config.yaml
experts_per_token: 4
balance_loss: 0.00259
router_bias: true
max_seq_len: 1024
Below are experts of layer 10 (counted from 0) of a mixture-of-experts language model. Rows are named router (the router's row for the expert), gate (a neuron's input weights, with its number), up (a neuron's input weights, with its number), down (a neuron's output weights, with its number) and show model dimensions 0-255. Each number is 128 + 32 x the weight over its row's rms, rounded and kept within 0 to 255.
Before each expert's rows: a language model's description of what the expert responds to. This comes from a sample of Wikipedia text that the model never trained on.

# expert 9
What it handles: Infobox field labels. Field names and list dashes opening lines in infobox-style key–value lists, e.g. Motto, Population, Occupation, Preceded by, Coordinates.
router [ 99 139 147 110 147 129 152 104 151 126 181 186 121 139 159 130  83 188 156 118 118 140 230 137  70 129 137 112 154  65 187 130 112 148  86 143 135 102 119 183 113 147 162 156 114 136 141 107  89 163 115 117 113 101 108 143 100 153 114 112 114 114 133 108  68 160  87 113 116 126 146 147  87  71 103 146 110  77 153 120  92  85  91 161 123  82 171 125 113 197 116  98 147 148 102 116 138 147 129 134 130  73 134 145 158 126 119 166 130 105 180 109 154 176 166 159  83  42 153 129 175 103  83 159  79  76 119 128 133 151 100 133 171  51 120 145 126 133 170 188  79 132  81 164  69 160 112 125 135 153 100 144 220 147  75 142 132 137 136 125  64 145 136 150 162 104 132 162  87 139 141 152 181 128 161 174 112 134 127 108 122 166  74 118 124 144 132  94 113 121 109 110 135 171 142 124 185 105 110 155 127 127 132  95 112 136 138 102  87  93 103 112  76 119 197 148  53 127 117 170  67 107 204 116 130 166 197 143 127 137 117 106 127 146 145  66 158  94 173  81 133 102 119  95 152 171  96 132 122 176  72 109 160 153 174 130]
gate3 [150 111  80 126 126 168 121 144  94 108 172 110 108 125 129  83 106 134 159 146 152 155 116 131 131  97 144  74 135 109 229 148  94  54 149 171 174 120 143  91  79 147 127 131 136  66 119  88 132 167 180 131  66 136  97  98 147 138 147  97  91  74 166 145 177  88  98 166  63 129 191 139  91 164 111 127 112  85 157 119  96 110 147  93 126 102 132 101 120 142 128 125 198 147  80 144 143  90 169  76 143  98 114 164  95 105 130 126 144 138 113 166 130 178 111 127 112  67 140 103  86 126  59  78 119  95  72 195 116 114 123 147 100 182 129 133 133  99 187  30 143 202 168 105 145 113 137 122  93 140  70 115 123 147 110 128 102 161 160 130 169 125 108 124 104  92 200  85 145 188 136  82 119  75 141 161 109  91 121  97 113 182 150 149 143 132 169 136 160 154  78 121  88 122 100 183 154 220 100 114 157  79  99 107 142 113 134 142 124 111 142 120 171 157  98 132 145 125 123 120  90 111 166 129  84  90 174 127 141 143 122 170 153  81 172 138 112 143 183  96 139 117 149 122  99 145 122 141 155 117 100 115 141  71 153 142]
up3 [ 88 112 172 145 131 101 109 143 192 144  83 179 167 171 201 146 158 150  62 133 138 161 123  67 161 163 120 139 125 142 123 138  68 125 145 103 161 107 173 107 184 126 171 121 115 196 129 128 140 161 145 162 108 178 101 106 115 102 144 174 117 136  54  99 134 148 130 140 151 162 129 138 152 114 137 141 143  99 105  79 119 143 119 162  80 130 119 130 167 135  96 184 140  67  98 164 138 151 141 174 185 176 169  64 118 163 130 145 100 102 106 107  89 146 156 122 172 126 118 127 119 116 104 121 101 138 139  97 131 150 140 125 210 143 109  85 141 118  97 124 193  96 166 114 161 180 189  87 175  76 102 151  94 209 123 123  82 172 162 183 136 115  95 177 155 160  80 125 136  77 106 177  66 147 141 107 127  96 165 111 178 166 148 102  63 109 103 147 112 123 151 113  98  75 136 132  95 126 101 116 158 133 195 162 118 133 144 118 106 155 132 143 152  48  98  86 129  91 125 146 148 121 197 126  65 154 103 144 113 111 150 119 137 109 113 107  85 120 115 141 132 159 128 132 149 128 211 118 131 153  71 147  75 123 103 183]
down3 [ 68 217 107 135 135  99 184  98 165 153 171 130 109 153  97 165 117 115 175 123 178 153  98 133 109 159  79 108 185 103  75 108 129  80 121 112 119 100 120 155 153 136 129 149 162 152 164 121 118 139 118 139  78 134 123 149 152  72  88 110 123 134 192 115 150 146 150 158 131 135 158 160 118 112 152 148 136 145 141 133 142  97 126 158  40 122 131  58 163 140 100 106 102 137 194 141 121 134 111 106  81 147 122 149 118  97 127  73 101 123  98 109 152 146 133 151 147 112 159 106 134 128 122 105 100  68  19 141 158  95 101 159 115 140 111  87 140 100 102 109 117 115  81 155  88 149 112 112 212 112 150 105 146  75 115 174 173 116  92 120 175 135  57 122 119  88 177 138 125  84 156  60 128 156  91 111 132 176 134  98  87 104  93 108 113 130 110  87 117  92 177  59 173   0 130 144  91 189 115 106  95 144 149 173 112  42  95  89 136 136 119 162 104 152 144 134 142 145 114 102  89 125 164  86 187 122 156 120 183 120  86 132 102 113 173  96 115 111 166 124 113 118 108 110 135  88 177 145 141 128 121 134 128 114 143 140]

# expert 63
What it handles: Punctuation and sentence breaks. Commas, periods, parentheses, quotes and paragraph breaks ending clauses, plus section starts like Biography and Born.
router [173 138 129  83 194 141 133  93 150  78 153 163  94 127 127 132 107 160 141 160  87 105 157 158 125 168 115  78 134  74  88 145  97 119 117 157 167 140 108 117  94 118 159 158 129 176 115  90 129 150 135 153 153  75  61 122 100 166  95  80 107  94 168 101 169 170 164 120  87 114 125 101 118  78 181  80 102  98 123 165 181 133 101 138 150  69 159 142  65 164 103 124 106 114 192 112 178 125  91 111  95  90  89  97 168 172 136 146  71  87 137  86 137 105 166 142 120  69 117  93 113 103 126 100  80 103 133 117  94 144 168 141 167 123  95 153 109 106 116 173  66 160 144 162 123 132 141 198 159 142 100 142 131 130 120  73 183 116  84 119 126 160 112 125 134  83 101 101 118  61 115  99 164 113 161 160  89 101 138 143 162  75 119 103 131 213 150 112 153  94 109 107 151 158 151  68 167  95 200 139 109  64  91  99 104  73 125 158 115 134  99  64 124  71 174 172  75 146 122 107 149 135 153 109  95 112 149 130 179 117 148 137 107  99 129 100  95 119 133 114 125 165  67 139 134  96  94 158  80 106  87  91 157  97 114 164]
gate0 [162 152 169  98 177 221 182  71 133 111 186 146  86 111 128 147  95 123 114 162 120 101 158 169 145 127 113 199 134 156 152 237 123 109 158 139 140 147 135 184 106 158  91 127 147 134  75 173 127 122  95 121 104  70 214 121 125 127  91 176  86 112  67 173  82 129 169  81 157 139 100  62 125 143 128 143 136 172 220 119 147 168 116  85 120 150  83 109 122 127  74 129 128  90  90 132 122 159 122 154 141 120 155 137 135 142 113 119 107 150  90 131  94 146 125 129 147 117 174 162 200 137 165 120 135 155 101 170 126 152 153 119 147 150  98 168 158  84 169 137 142 131 126 120 125 132 109 111 168 187 132 114 112 130 133 165 110 156 148  78 110 101 100 216 145 130 130 157  76 135 124  82 114 138 128 118  90 143 153 158 143 149 141 121 105 109 103  89  92 120 108 200 114 111  92 134 121 100 123 100 132 153 166  92  83 132 132 128 135  77  94 101  90 118  84  57 109 137 146 165 158 141 134 131 102 127 142 112 144 163 113 186  97 174 198 154 102 143 169 104 132 157 123  97  94 103  84 149 123 117 165 206 169 131 156  56]
up0 [162 141 224 114 174 199 188  77 174  90 182 141  78 151 132 152 135 128  63 151 124  97 182 162 144 138 113 191 143 171 163 183  97  88 101 185 102 124  95 125 143 144  87 145 153 137 114 120 152 151 100  91 147  89 162 129 120 104 102 166  72 115 116 206  91 136 176  85 125 129 121  75 102 151 151 118  96 149 179 145 142 161 120 100 169 134  81 124 122 143  79 142 116  85  85  91  92 170  84 152 121 131 133 107 151 128 137 100 104 135 140 138 129  93 131 134 144 102 183 110 149 130 138 152 108 135 133 138 130 155 167 114 134 197 155 144 114  58 123 157 158 124 118 132 100 136 108 108 142 173 140 128 138  60 156 164 160 113 139  76 122 159  80 168 127  97 108 140 100 125 154 106  95 126 122 127  63 171 130 153 175 161 120 128  90 207 122  87  91  99 154 180 109 135 113 137 103  95 116 149 186 193 153  99 139 112 123 136 129 125  90 147  70 127  85 108  99 144 127 173 194  97 172 106  94 174 147  84 165 172 121 186  93 133 168 126  97 128 151 113 120 148 117  92  79 103  63 124 131 119 153 198 136 100 183  90]
down0 [210 178 186 113 142 196 109   0 136 114 163 141 168 109 120 133 113  94 130 136 136  79 142 112 112 153 107 164 117 145 125 143 128  93 104 144  91 161 124  43 164 120 140 120 132  81 121 143 129 132 198 191 103 196 180  77 133 149 171 147 118 107  99 115 110 144 143 141 140  95 102 157 154 122 170 104 157  53 132 175 141 158 173  94 121 133 130  54 143 133 160 123 152  95 119 157 100 162 142 114 120 136 151 158 124 127 130 118  84 141 106 129 103 104  95  83 162 118 145 119 114 167 121 178 104 161 125 145 102 153 132 166  60 141  10 125 116 147 139 109 235 106  97  82 169 124 158 129 111 128 120  97  43 138  95 144 153 107  87 112  90 117 131 141 159 133 170 155 107  82 131 108 165 119 176 179 181 119 136 118  72 109 132 140 143  75 137 116 110  95 116 162 144 117 119 122  85 175  98 118 121 147 150 128 100 116 123  66 142 144 114 183 116  84 141  96 166  88 156 160 165 174 119 123 164 120  92 117  90 120 151 142 147 158 139 129 119 114 128 127 117 105 141 134 153 140  86 119 147 175 115  92 162 157 167 107]

# expert 54
What it handles: Section headings and breaks. Paragraph breaks, == heading markers and heading words in wiki layout, e.g. "==Taxonomy==", "Career statistics", "Medal record".
router [118 113 138   0 130 117 158  91 175 125 129 133 108 118 129  69  81 166 132 155 105 160 141 174 119 169 133 138 167  78 115 113 119 114 133 136 190 110 130 138  97 128 166 134 131 125 118 145 109 106 129 169 157 106 122 104  80 101 127 149 122 115  91 177 135 128 178 127 135  82  84 114 111  65 151 104 103 116 117 157 136 149 130 168 114 113 135 167 117 105  92  91 121 111 147 156 173  84  70 147 136  62 134  99  92 170 123 153 141 104 159  83 149 143 148 123 114 105 135 179 150  90  71  74  53 123 129 116 108 119 157 140 150 142 120 203 130  82 170 140  43 149 150 151 147 179 128 155 167 135  71 114 170 180 150  99 138 115 143 136 147 152 115 172 120 122  93  87 134  94 154 153 172 158 133 165 104 104 131 110 129  30 114 139 167 172 150  98 184 103 111  93 166 130 114 141 155  83 157 149 108  69  98 104 115 128  99  46 121  90  35  66  84 100 167 194 116 122 114 161  99  82 139 176 139  97 130 134 134  42 171 142 151 125 144 102 120 110 144 147 123 145 123 143 141 151 113 127 116 169 123  72 133 160 109 145]
gate3 [120 148 124 151 159 108 149 108 194  96 124 152 107 161 120 138 168 109 118 131  99 105  97 152 125 173 205 107 125 139 137 159 123 108 144  96 147 106 139 149  98 135 137 132 150 105 112 144  96 174 142  56  74 158 145 140 149  84 116 168  64 157 102  94 103  89 152 139 164 130 155 161 159  96 166 150  87 140 139 166 167 110 194 123 106 113 128  95 133 147  65 129 121 174 167 169 144 156 117 105  78  97  99  74 124 140 130 141 160  52 134 106 125 139 169 144 110 107 149 152 113 147  90 108 116 126  98 126 165 169 151 110 126 147 125 168 128 130 149 186 125 101 148 143 114 171  76 171 108 130 152 128 122 152 178 178 120 122 134  98 102  87 109 167  34 203 127 175 186 131 103 124 121 154 115 136 140 135 126 177 149  59 131  69 159 134 149  79 150 154  90 134 209  97 122 152 147 139 113 165 170 100 120 117  79 123 122 173 118  91 114  59 179  66 135  89 145 131 134 163 142 229 116 143  91 167 122 179  62  77 166 171 127 122 106 110 130 149 161 146  88 125 113  57 172 171 123 108 149 174 167 180 148 133 164  96]
up3 [118  91 118  86 141 141  97 100 225  99 117 194 129 116 128 129 137 112 126 135 131 123  96 152  97 152 126  91 125 164 175 149 153 143 108  88  91  81 161 142  95  92  86 120 115 159 112 128 179 171  93 146  80  70 156 146 179  95 124 140 158 126 120  83  87 149 146 143 136 139 122 166  73 127 104  93 114 131 136 132 123 130 154 128 139 103 125 134 199 164  44 100 105 181  87 136  68 161 103 143  94 157 144 186 174 178 132 142  67  75 130 177 117 101 178  88 162 104 167 161 130  87 134 151 135 113 128 136 100 168 173 122 130 135 127 119  86 188 135 144  69 170 175 133 140 180 131 107 118 113  73 161 141 118 164 164 152 140 107  42 145 102  73 172 114 158 131 142 168  95 106 163 104  88 120 162 175  80 159  87 128 124 140 117 132 125 178 116 103  93  85 136 117 178 152 145 165 146  74 157 216 106 144 146 151 155 104 138 166 129 198  51 138 152 137  99 128 135 161 166 157 134 149 169 116  93 128 176 142 164 149 182 143 130 119  82 162 104 129 166 111 107 191 141 144 150 115 169 124 131 143 135 131 118 197 162]
down3 [172 111 166 151  27 137 172 124  71 111 148 118  99 112 128 145 103 118 116 124 151 155 103 212 166 157 133 115 120 112 100 139 168 112 152 143 146 117 137 108 148 144 121 146 145 105 130 125 149 114 166 122 158  92 135 186 144 119 129 114 153 124 131 136  91 174 191  76  81  94 239 137 110 108 165 175 161  76 160 162 147 138  93 146 149 135 114 157 106 123 102  99  64 201 163 136 123 120 160 103 142 143 101 129 111 123 109 166 124 124  83 115 119 155 116 127 195 114  78 176 122 174 120 129 147 158 130 104 153 133 131 143 111 158 142 161 144 112 147 128  80 126 114 136  62 173  73 147 163  61  88  82 167  94 109 173 171 103 152 158  86 160 114  54 108 172 149  84 172 141 122 101 103 103 142  94 108 127 111 148 138 203 151 116 172 162 160 166  97  90 109 124 125 139 126 145 131 168  83 105 146  78  85 157  81 206 100  99 137 138 131 137  57 117 154 130 128 154 115 142 107 144 129 177 181  78 178 175 153 138 123  83 161 112 162  37 137 109  76 107 143 165 135  83  76 150 117 137 124 135 170 143 103 163 147 135]

# expert 41
What it handles: Sports result numbers. Numbers and words in sports season summaries and tables, such as title counts, placings and dates (3 titles, 28th win, League, relegated).
router [113  99 105  82 128 106 157  95 127 106 107 196  68 110 142  84 130 132 141 164  89 132 189 160 144 136 117 142 152 117 159 143 121 109 127 109 130 159  95 127 126 141 129 222 124 165 117  72  50 150 118 139 140 102  91 120  64 159 129 121 144 120 117  99 157 160 177 162  58 122  87 142  96  20 134 115 152 114 123 165 173 114 136 154 161 141 128 156  94 190  93 131  97  77 149 125 107 130 146 103 113 101 119 101 128 140  82 165  89 135 152 110 165 141 162 187 125 135  67 141 156 103 143  93 112  74 119 163 113 156 161 193 179  89 129 174 131 122 152 104  97 163 132 178 141 114 170 139 156 133 101 118 141 150 135  90 139 127 130  54 135  98 126 167 117 119 109 117  87 131 129 143 125  61 121 148 100  81 113 122 116  73 103 156 118 146 173 117 175  89  62 130 143 156 108  78 154 105 163 127  91  95 141 112 144 121 129 129 105  46  40 121 126  81 182 165 103 185  93 151 130  78 152 106 149  85 165 159 130  90 144  60  89  97 149 150 108 105 184 109  98 125 111  77  56 182 114 145 137 154 141 131 136  87 145 144]
gate0 [110 141 198 143 117 125 103 154 123 136 109 144  94 117 168  88 164  99 121 152 150 117 124 152 160 125  85 111 118 111  91 183 118 112  78  59 118 118 140 140  85 111 121 159 194 114 119 151 151 183  95  88 138 114 217  62 150 116 166 128 101 128  83 115 171 150 167 143 137  49  84 207 161 136 181 142  98 164 141 113 123 123 182 138 200 123 130  88 130 148 115 144  87 119 146  98 164 134  46 187 169  99 123 160 113  91 118 169  78 148  88 120 173 140 154 121 151 143 114 126 203  91 138  99 107 133 131 126 128  82 132 142 129 136  65 163 124 180  84 150  90 147 117 128 136 149 120 161  78 103 123 106 134  76 130  39 185  89 141 182 112  99  88 134  86 143 165 137  90 116 114 208 116 144 187 125 114 164 136 150 124 142  53 133  84 103 183 111 160 129 108 119  82  75 175 101 154 154 137  89 155 146 113 138 157 107 146 145 154 125 131 147 126 125  98 140 152  90 142 133  37 146 121 138 142 123 143 139 120 136 172 131 147 100  99  98 133 137 114 155  81 116 105 151 147 117 180 187 160 185 120 160 120 148 152  92]
up0 [158  83 135 172  83 126 118 135 171 139 125 126 155 116 144 127 155 125 141 127 125 136 105 109  69 153 104 180  79 150 130 107 128 145 139  76 119 106 123 139 148 136 159 101 103 134 159 141  87 197  66  44 170 131 126 157 131 145  89 149  84  87  82 127 187 137 198 155  92  55 138 162 153 101 164  96  93 162  80 140  97 157 139 134 155 154  92 145 135 171 203 154  30 115 111 131 202 111 119 227 141 150  83 170 143  95 141 114 119 127 138 143  98 112 109 150 163 130  69 100 110 153 114 130 180 146 152  91 118 142 102 169  75 124 111 142  76 118 125 138 134 180 117 148 121  91 144 164  93  71 156 148 124 108  98  96 117  66 176 129 169 107  89 119 131 142 111  55 125 133 155 157 135 106 118 131 126 163 131  98 189 182 101 149 112 135 105 155  91 128 100 174 142 114 197 133 172 150 154 117 122 145 137 127 136  99 162 143 165 192 135 114 135 131 115 136  99 134 184 144  73 128  64 156 140 135  98 168 179 137 159 183 128 119 109 123 142 152 159  86 115  76 119 125 153  83 151 135 147 183 140 167  79  87  66 109]
down0 [178 144 105  95 162 200 138 122  85 131 101 135 114 183  86 133 113 105 147 112 186  90 140 157 133 120 136 144 141 153 116  90 140 135  92 126  88 117 151  73 108 114 120 203 143  78 139 186 161 188 148  83 102 166  85  99 162  66 137 148 130 162 136 134  96  93 170  95 115 104  62 139 172 141 155 166 120 105  63 177 184 101 168  94 230  97 172 121 153 141 127 114 140  81 105 112 116 148 228 161  95 139 153 147 116 143 108 126 125  80 178 132 129 155  97 129 127 156  37  80 105 173 127 149 102 119 141 155  98 137 125 161  78 130 127 138 107  37 158 123 142 112 135 127 156 144 112 103  75 129 109 121 129 151  99 113 151 132 112 126 135 120  84 160 126 157 138 123 144 164 153 127 197 125 139 103 118 156 142 118 125 120 112 130 120 136 139  85 150 164 112 184 114 151 163 120 135 111  98 133 111 138 200 104 139  77 125 135 147 129 161 100 167  37 106  70 137 150  38 127 143 205 121 112 146  82  96 123 158 127 151 151 132 111  80 157 107  98 120 164 123 162 102 122  94 158 143 144 151 134 110 193  93  91  75 118]

# expert 30
What it handles: Digits in numbers. Number tokens in measurements, scores, dates, vote counts and ranges, often in tables, e.g. 6-11 cm, L 0–43, 7:37.
router [129 136  80  71 126  99 121 133 143 128 149 183 135 133 154 126 125 123 148 138  72  99  92 152 134 165 171 137  96 123 121 180 175 152  68 160 137 136 111 150 106 188 154 149 136 162 180 121  98 202 134 174 158 108  93 119  80 158  97 128 163  99  70 134 127 130 162 155  36 111  92 122  69  60 154  78 140  94 139 147 151 114 143 148 148 120 152 135 111 125 125 126  56  41 115  93 148 116  72 151 136  98 131 139 106 181  94 147  80  70 174  99 121 137 117 184  99 106 130 119 118 149 107 111 145 103 173 192  90  99 164 150 138 119  44 138  66 169 160 107 113 194 115 143 113 163 109 176 102  94 119 171 141 117 111 104 235 134 137 127 117 114 122 103 149 140 125 137 131 109 130 109 140  82 169 177 124  77 181 129 116 138 164 124 141 147 177  91 120  82 119 119 125 181 107 127 175 118 140 131  76 116 118  59 122 101 125 123  96  90 101 122 120  72 155 168 105 163 136 167  69 118 114  97 122  86 193 168 127  59 166 119 120  97 149  78 105 112 136  98 142 121 102 127  92 135 140 144 120 169 118 151 140 135  92 170]
gate1 [140 101 140  66 130 137  26  82  90 138 173 135 101 107 178 115 119 147 123 146  84 111 151 147 180 167  99 136  94 106 166 134  98 147 133 103 123 113 101 120 144 145 147 190 136 159 182 114 146 167 128 138 123  52  86  91 155 115 126 132 120 120 112 101  78 136 120 105 131 105 189 137  99  38  98 126  73 209 149 143 173 145 221 133 128  88 150 139 100 130 142 131  86 163 147  81  82 107 113 135 131 115 110 126 126 147 142 138 168 136 132 168 115 111 132 165  85  14 138 140 138 127 119 152 141 158  91 170 157 131 136 122 142  80 129 150 141 188  93 110 111 120 119 158 173  94 131 194 166 166  60 136 171 157 158  91 137 114 125 123 117 179 111 107 118  98 131  59  40 176 151 111 115 143 173 150 183  98 151 125 123 116 167 114 135 113 132  67 134 111 121 103 134 148 164 134 111 122  94 148 165 138  81  76 139 111 111 125 157 118 180 116 177 102 114 211 129 122 106 169  95 136 110 116 133 174 140 122  89 114 155  70 164 170 125 106 152  90 122 101 172 158 154 128 108 104 148 123 149 136  84  68 137 185 100 162]
up1 [156 126 104 165 189 103 202 165 177 110  90 154 119 197  91 136 107 102 166 142 152 115 132 153  25 115 176  98 178 138  93 142 127  79 150 145 144 164 157 139 134 126 121  38 121  82  61 181  94 137 113 108 118 168 148 169 104 170 150 116 158 139 155 134 152 121 139 130 110 180  60 124 158 168 127 115 160  92  97 110 115  98  32 122 127 180 123 112 125 149 115 137 153  86  94 151 164 154 160 125 110  64 142 109 147 117 104 133 126 137 129  72 136 135 144  95 161 218 151 100 106 126 153 144 130  97 162  76  54 123 129 122 108 174 106 145 133  50 179 104 142 167 132 128  75 138 140 103 118  72 154 124  91 123 128 165 118 136 138 139 141  90 128 146 123 170 132 202 207  99 150 121 123  86  83 116  74 138 131 118 126 130  84 122 134 123 127 163 108 150 141 171 135 109 110 116 141  78 163 150  92 114 138 176  85 136 131  99 105 117  73 114 122 163 137  44 152 128 170 118 168 108 152 136 114 115 135 176 176 113 120 174 111 164 136 110 133 117 163 148  90  95 106 150 175 151 120  95  74  97 151 158 116  79 122  95]
down1 [153 133 138  98 147 104 122 148 155 152 107 189 104 166 152 133 110 157 120 165 129 107 179 129  88 171 111  83 124 108  96 162 149 153  70  85  56 200 118  68 114 149 102  50 107 105  93 134 103  65 143 155 151 142 145 114  29  80 149 116 137 146  90 134 149 119 157 141 180 148 110 125 172 116 171  73  71 150  94 152 119 133  74 100  48 139 106 137 105 125 105 120 118  71  73  84 141 114 117 114 160 132 137  44 126 117 156 125 134 143 125  25 135 114 102  96 131  95 149  55 166 172 139 123 136  72  89 106 111 120 146 161 119 156 115 123 111 127 122 124 140  51 152 164 103 111 174 153 105 162 108 130 172 125 152 129 121 118 154 115 186 131 107 118 106 168 174 135 120  96 176 154 117  80 181 107  92 172  95  75 144 102 151 136 178 148 159  87 128 154 105 159 100 129 103  95 122 166 116 171 105 102 179 167 129 126 122 110  77 116  90 158 135 137  91 125 140 153 134 130 129 130 128 107 130  87 123 142 124 133 130 179 146 126 132 153  89 126 183 128 111  73 103 163 150 203 116  46 162 111 119 102  92  75 106 103]

# expert 56
What it handles: Table and taxobox markup. Table pipes, separator rows and list dashes at line starts, plus taxobox labels like Genus, Species and Binomial.
router [128  98 103  73 117  93 154 132 152 146 132 182 101 188 175  97 102  89 142 122 161 157 147 154 131 127 125 156 139 107 131 123 126 109  88 125 123 167 113 126  94 127 212 166  85 134 146  99 127 140  99 146 138 133 106 139  70 207 122 111 135 112 123 160 142 113 144 196  99 121 128 130  52  96 118 133 109 119 165 129 144 120  92 153 143 144 183 131 117 168  73 111  90 122 201 117 123 165 162 123 144 116 153 130 170 133 122 192  66 134 147  96 156 126 196 163 106  87 106 146 134  88 104 112 107 105 135 136  96 133 130 148 174 104  62 191 112 106 129 137  83 132 117 123  90 170 143 149 148 123 120 143 121 155 135  74 174 122  91 112  55 132 155  92 149  99 131 171  72 110 113  92 166 121 109 185 131 107 116 153 160 106 162 103 118 152 140 104 103  77 100 125 146 157 113 143 151 129 154 111 107 145 136 119 101 150 182 137 110 107  66 135  96 117 231 170 102 111  88 132  58  65 154 124 115  69 121 139 158  96 147 122  79 137 132  81 128 109 158  67 128 157  39 143 105 103  81  77  97 194  34 155 133 123 195 148]
gate0 [175 148 179  69 128  97 120 186 154 150 179 181 110 141 108  91 126 131 149 127 190 167 173 179 102  99 124 125 117 113 139  96 165  84  89 139 132 144  93  80  99  72 139 125 179 129 219 162 125 111 134 186 113 146 159 131 129 114 125 150 111 133  80 123 125 136  94 123 110  77 142 149  91 175 129 121 101  96  77 120  99 102 136 184 105 157  63 142 148 156  47  89 107 109 135 155  88 154  57 105 157 155 155 126 163 121  94 165 100 101 122 132  89  89 170 168 120 147 160 103  61 102 141 119 183 161 147 105  69  84  86 119 155 126 108 137 128 154 122 107 110  82 164 136  87 155  96 106  98 144 130  97  92 172  72 127 168 120 145 169  93 136 145 104 124 112 168 127 153 123 138 117  72 154 115 134 103 121 104 173  97  89 189 105 125 137 123  74 137 118 124 116  86 104  89 150 118 128 160  99 123 153 139 160 154 128 115  89 157 123 119  97 133  83 215 130 144 108  61 126 164  86 154 198  64 110  91 156 148 123  98 113 164 151 129 136 175 157 206  95 105 184 155 116 126 143  95 139 150 161  46 102 123 129  98 157]
up0 [ 93 105 165 136 137 143  58  75 143  97 130 177 150  98 105 171 169 133 145 177 126 102 135 153 141 135 135 109 133  94 159 128 145 109 201 134 158 157 101  66 146 142 169 154 113 187  95  93 103 107 116 151  95  92 115 145 165  79 120 132 138 142 150 170 139 128 106 130 225 158 112 120 168 122 116 125 154 141 180 117 129 121 132 102  91  79 125 137 139 199 189 117 193 116 112  77 131 110 136  89 146 119 102 127 136  85 102 121  45 162 113 112 151 122 120  94  95 112 128 142 125  94 153  84 130 145 198 189 108 110 136 159 140 133  91 165 104 112 123 111 132 140 131 153 137 152 103 110 153 152 121 178 133 125 133 154  99 126  98 182 145 102 107 155 141 106 125 166 135 132 123 147 152 110  36 144 121  71 125 117  95 150  58 151 135 157 127 163 182 131  80 136 118 106 130 126 149 101  60 194 114 122 121  93 127 151  96 134 142  64 126 186 104  73 144 138  89  90 181 217  86 114 128 100 122 199  61 112 101 134 123 155 126 135  97  78  77 149  95 193 117  78 140 188 108 130 178  98 127 106 149 111 117 102 219 141]
down0 [188  90  88 137 131  42  97  90 196  80 176 172 132  67 128 113 130 129 103  67 114 117 121 128 123 109 179 117 212 144 178 167 118 102 103 159 150  86 117 126 124 137 139 122 110 142 170  71  98 173 153 107  85 119  65 164 120  60 151 169 111 158 112 138  89 159 126 167 124 120 129 167 106 118 116 130  73 131 108 154 137 143 138 148 134 162  82 135 156 183 140 122 180 111  97  56  77 161 135 124 112 129 125  91 123 199 119 113 153 104 112 173 132 220 137 104 143 163 117 178  93 169 132 115 114 147 117 143 110 180 124  56 127 155 165  82  86 147 125 128 130 179 174 152 121 131 115  79 134 113 150 120 138 156 156 149  94 121 125  92 151 153 146 166 154 132 133 100  93 109 171 158 142 130 146 166 117 116 142 152 139 144 168 127 173 140 175  74 118 120 127 111 115 152 157 165 121  90 109 115  97 120 191 121 115 125 185 125  87 122 200 120 148  97 101  70 108  81 124 121 186 124 131 119 152 176  93  92 137  93 176 107 126 142  92 217 107 106 122 208 157 152 123 142 117  83 164 143 127 113 147 103 189  96 109  77]

# expert 0
What it handles: Clause-ending punctuation. Commas, and some periods, semicolons and dashes, that close a clause before a new phrase, e.g. "supported, being", "entomology; it".
router [155 139  92  89 167  48 176 140 129 117 142 135 100 157 160 156 139 205 176 151 108 134 118 146 144 125 137 135 167 108 109 156  83 150  94 153 155 169 114 160 121 153 154 172 110 140 138 110 121 164  82 174 140  90 110 104 138 141  90 139 120 115 149 108 119 149 112 145 149 120 117 118  69 156 181 124  74  95 137 147 126  70 116 139 131  76 176 214  87 115 150 130 104 120 185 108 125 112 103 145  76 131  77 140  83 206  82 129 136 141 133 115 168 140 172 168 171 103  32 103 162  88 131 100 126  85 114 173 115 125 152 159 148  95 128 144 111 125 139 104  95 229 116 135  87 147 133 162 161 121 139 134 113 139 137  96 155 107  89 116 112 145 111  48  95 121 132 139 113  88 129 128 172  95 129 149 130  91 131 174 153 123 117  78 125 168 148 100 165  84 116 139 187 136 169 104 126 115 135 118 118 113 116 115 141  89 138 113  71 139 127  99  58 111 139 222 120 153 139 129  78 136 159 122  99  56 135 178 165 110 125 169  57 108 192 112 161  97 160 125  92 176  74 143 103 144 141 132 130 146  96  98 196  62  90 163]
gate1 [119 111  80 193 110  52 154 159 200 135 150 134 182 125 119 133 128 193 119 142 116 161 150 138 104 108  89 126 154  97  63 125 123 144 135 141 140  90 129 150  51 130 179 116 134 109 123  71 183 131 164 116 144 116 102  85  84 180 100 134 129 115 114  96  74 165 110 112 150 129 102 164 119 112 162 156 113  50 131 161 135 158 159 141 108 122  56 148 117 130 140 150 113 143 146 106 144 157 124 139  92 165 114  93 146 172 122 123 167 151 122 155 127 151 115 172 153 180  31  83 107 136 215 114 138 162 153 111 156 120 152 121 157  80 161 156 108 138  97 181  96 103 195 132 108  91 137 121 184  75 102 157 123  96  98 115 164 151 126 152 153 143 150 111 121 154 147 105 154 217 112 140 195 137 112 144  99  96 149 143 119 105 142  92 122 130 128 151 139 117  85 139 160  94  56 147 125 145 143 169 153 167  79  70 144 164 109  98 123 104 193 133  87 118 118 118 188 110 150 106 122  71 128 184 111 113 135 100  90 178 196  89  85 167 140  81 174 137 145 125 159 169  77 112 118 101  84 148 168 155  73 114 122 133 135 169]
up1 [129 139 171  82 161 142 154 121  72 100 106 134  39 122 141 100 142  96 110 115 119 131 110 119 113 158 158 119 107 144 169 120 140  53 120  99 100 100 146 108 177 136  64 183 126 136 111 170  94 156  95 126 161 143 160 203 165 132 150 168 116 135 109 100 146 138 125 122 124 100 156 118  71 111 118 168 134 197 105 122 111 122 116  87 138 121 129 151 132 103 123 166 134  97 135 133 108  93 150  93 150  89 152 130 141 115 152 138  94 122 137  92 148  94 128  97 108  34 197 184 178 119  82  95 116 107 121 197 103 141  76 141 107 172 112 113 134 127 122  86 142 160  99 105 189 127 138 153  92 170 109  97 172 195 163 135  84 116  98 102 106 104 155 121 144 127  90 183  52  73 169 143  85 105 165 116 112 187 119  98 154 149 134  91 122 100 120  91 139 142 162 147  52 163 154  99 121  59 113  99 139 117 124 152  97 149 165 182  73 162 120 104 102 115 142 114  94 139 105 161 108 170 119  70 148 107 137 169 135  93  58 130 202 112 132 190 133 113  97 155  56  86 141 116 128 125 180  70  89 165 183 166 135 108 121 135]
down1 [131  78  94 175 167 113 151  68 142 123 153 131 151 137 106 142 167 103 140  83 132 187 148  76 135 141 144 113 114 133 110 150 168 141  81  88 140 130 125 110 111 103 118 131 160 115 138 104 101 165 113 151 144 138 129  59 123 102  94  86 149 147 171 142  63 125 147 146 163  99 133 116  81 151 178 122 118 156 155 106 148 129 138 142 116 160 101 144 136 149 148 153 182 125  85 116 151 115 112  90  87 103  90 115  99 140 117 108 165 109 128 118 105 131 166  75 164 111 153 103  95 131 131  94  98 133  82 115 189 107 164 106 101 163  38  81 160 189 145 151 173 141 119 104  99 112 105 155 122 134 106 137 156 126 166 201 118 144 163 157 218 173 127 128 162 113  47 164 158 117 148 189 201 178 183 106 158 147 106 150 104 114 165 138 158 135 100 141 111 133  99 155 132 119 125 119  83 142 127 115 114 167 199 172 125 102 116  91 139 147 136 159 156 165 154 141 114 133 114 123 239  98  93 139 129  90 135  61 158 154 145 112 112 194 121 127 184 150 157 123 183 142 173 180 184  81  49 199 151  64 117  89 145 135 149 108]